{"n_layer": 8, "d_model": 128, "n_experts": 16, "experts_per_token": 1, "d_expert": 288, "d_shared_expert": 0, "activation": "squared_relu", "moe_layers": [1, 2, 3, 4, 5, 6, 7], "router_score": "sigmoid", "normalize_top_k": false, "routed_scale": 1.0, "balance_loss": 0.000634, "balance_bias": true, "init_std_router": 0.0115, "lr_router": 0.000293, "vocab_size": 9811, "norm": "rmsnorm", "norm_eps": 1e-06, "tie_embeddings": false, "optimizer": "adamw", "lr": 0.00298, "beta1": 0.9, "beta2": 0.95, "batch_tokens": [32768, 65536], "seq_len": 1024, "train_tokens": 359500000, "steps": 7620, "dataset": "wikipedia_en"}
Below are experts of layer 4 (counted from 0) of a mixture-of-experts language model. Rows are named router (the router's row for the expert) and show model dimensions 0-127. Each number is 500 + 25 x the weight over its row's rms, rounded and kept within 0 to 999. Numbers have three digits each.
After each expert's rows: a language model's description of what the expert responds to. This comes from a sample of Wikipedia text that the model never trained on.

# expert 5
router:524510516488525497499477501487535529510530559530537503486505497543521463510439529518483503455501560507504506517500473471511511502516517501540533545522493532451510500512510526556499524523445512484497513537506537510512520517491513550453460569482477506473483501500510521492507512496484467516475493492466513487501460475478492495480461513512526467534499494503492521466499515533510523493494
Description: Word endings and the following colon or comma in names and infobox fields, such as -sson, -owski, -mann, Clade:, Domain:.

# expert 14
router:514511502501493479548501517473494497535544523512511480509520476495562495492485500524522513537508528536558461504516458485521542504482502472504523459511465480506516530505501480493505516517445520463482474532498536489476530516521482532484447517439510511512489544534515501494535537504486530508445507482464492455522451517519526453508495507523487486499487498496496486531480475520512506481478
Description: Prepositions opening time, place or circumstance phrases, such as in February, on, for, during, under, after.

# expert 6
router:508533520490483516524484497491523503485523534514518486496527463552521522510458520517492514506512539502576501519482494515501547446486523521500521536484527494468503486501529529551504520525499503501529529522510535472483491508468503522496485519430488520500502492519455494484509546464536505450493487523475486450510509498512523492502435545493553463483501510525506503518492470493469491502503
Description: Topic words inside names of institutions, awards and fields, such as Film, National, Art, military, law, education, Press.

# expert 13
router:522504505477508487509447509496481494520541516524518494514502500490534530519456449552520512531503505503473510527513516437542506489538582504480543510487470513497489502497491529485499532530507504507513514508507469488475485518494506547502477462495490538505504499530525512449522484478487508490461517534483533504506447482490493474479487539563494489509491522511492557495500534532502491475463
Description: First pieces of ordinary lowercase words split into parts, such as h-arness, p-innacle, sl-, bl-, sk-, usually taking a suffix next.

# expert 8
router:542528524496511472520444480515538562527512528472488509484505468530536486489457470536495512506489518498519519504494474474473525526505521461511537517497499511481557475509466493533535521568456491514489522499504538489510537526467495511499477508480481488498504520516506503535537541539476513505474506522474527475520527491542549468491461500499509484502529523485491516468483512508518527458487
Description: Four-digit years after in, commas or dashes in dates and tables, such as 1972, 2008, 2020.

# expert 7
router:549518523476567466498510489476474529530485526471530475497498497507502502511467501572492519478507528514523499502506479469476517487503501485477567497495487539478511520489541485510437540519447511487491510507532494478459516526473504502495500490463524548457495522532516515489489491519490449485482534510505500501512470509512559483501445481479531478492471486513473520515495512518488522503470
Description: Pieces of personal first names and surnames, often Arabic, South Asian or Spanish, such as Jo, Jean, Daniel, Shakib, Isabel.

# expert 1
router:511528532501548487548485517484502519535506506496501473544498481533499501518463526520494498505535488551527492479543494435515520492530514540480534487501470488468502550494516539498510513503492447501514506525498521454486496519477502528483500501473484519482496517538501488496518557476491497463511552469431514486506515517492470502487490535491554463527527465518483517460520515495515516500527
Description: Pieces inside proper names, mostly places and clubs, often Spanish or Romance, such as San, Los, New England, București, Taunton.

# expert 15
router:520524468473508435524506492466526489518508517489499524506506530494525486516484524529484501500502518477490449480522472460500518518517535497505501483501477475460484474539481472528536505502447493458519477527517502511491529511514471514445507518486449471495529528544510540477508522507479520486413500490494518475519468508523496476507454506512526489541487518538517526464451495503508474477495
Description: Prepositions and articles after a noun, mostly of, the, from, at, plus location and distance words like located, approximately, km, miles.

# expert 9
router:543469496492534471541489531469483507480568522466510499480512500501509517525471514539521532474514532555530488465489459511517520501498524528488501489475487538489534488525496509529506533518491464489546508547531530519465521509511500543472491518495473485513503514546515497514548491526519500508466503535463535502492510501504534453459456487504485456545510493509498524476503521521509483469503
Description: Tokens right after an opening parenthesis or dash, such as born, footballer, surname, and the numbers and units in coordinates, dates and measurements.

# expert 4
router:511508491502521463520480495467511529505546500491493439474491508510554507478484495491505526475491520559542445508497516493485531513492525500487524487504547500484492468521468492525480531523504498470516529543526537512506454488520533515465480508498524493503512525537485521491507490488512470497419488524493484478506459522514496480511524475506482501546476482509514526476505559534508532439491
Description: Forms of be, have and modal verbs after a subject in biography prose, such as was, had, would, plus adverb endings like -ly.

# expert 3
router:514513529463508478527499496480503499535533500504511459519511523519552502528486473529474463492485519498523467481537448495516548479522514510465496499473507520490517498463481479492469540495486477495522532489552484486514487537474518547525497492472518495493530549503483473503542528487537510509478518481482541504537504525532511433496477495490484509510463477530553519534459545503528505493485
Description: Words in quoted song or album titles and table cells, especially pronouns and capitalised title words, such as You, Me, Let's, Your.

# expert 10
router:506488504439488462552508485519515491496502550511483496518473503524502538513477506529510540485520498513508468492513495526495536474493518503480500503459495496496526525512455507503503490509465472458528554527593540519525501488485511499507476502467528497468530517530494477456512507479527482473456511509434503487511479504506485464475469508521498489490458512522526479495521514529520483459539
Description: Line breaks, pipes, dashes and field labels in infoboxes and wiki tables, such as Website, Died, Population, Coordinates.

# expert 12
router:522494533507515475516463470452531528503541505482503497522537502526517532525497490504502507494487541532539488523502495479473532482526511510513552516470512493476512510508505500515477526555429475456502519523497488485486498517491514524479474499443504486512561524504477514499516536532493495512457532549483531470504492463518525469486482518515511490536489500507508518487452530531494524436515
Description: Sentence-ending periods, line breaks, heading equals signs and clause connectors like although, however, because, saying.

# expert 2
router:542534534485498459528499479495537519511529508499504503501491493530532511488475499510522505523477526530510504515492494495496516428534502514531490528504524510467540523516468463527484488511454493465497532478526515503483459549480532515525462532463472519461505526479505507524507493487503512505480519504473533503538478498512515502471471509485510481531438504480527522502482513581506507433509
Description: Closing parentheses and quotes, infobox field words like Identifiers, MPC, Genus, and mid-word pieces in scientific or chemical text.

# expert 0
router:533472517481568504508488477514514523503503579487531473516479562537513488475451509517523473503517502525526501473497462501528541456507552512499522523501491559467505511517516517512486531490506527455475533501509526479532526488495488530465508504497491499487526541537482504513526485489478478483464536510485542465494521515471458492488483481520509503497480493514476505455497520526518486471504
Description: Sports nouns and ordinals in league, cup and team contexts, such as League, Cup, season, first, runner-up, tournament.

# expert 11
router:553516529520524448575504428498499495464539504499480510505508492532503456518435509511510500499486495512510461465515460471552492515513506493451521509465498528458482537535489497515507510511456471493519524509508505485485504484490486508505479514490495471489521548552469510514527494475498502488469518478469500496507525499499502479510472544521521504485498474577500531498505510500490515503502
Description: Dashes, digits, pipes and symbols in tables and scores, such as 4–6 in tennis sets, currency signs, coordinates and minor-planet designations.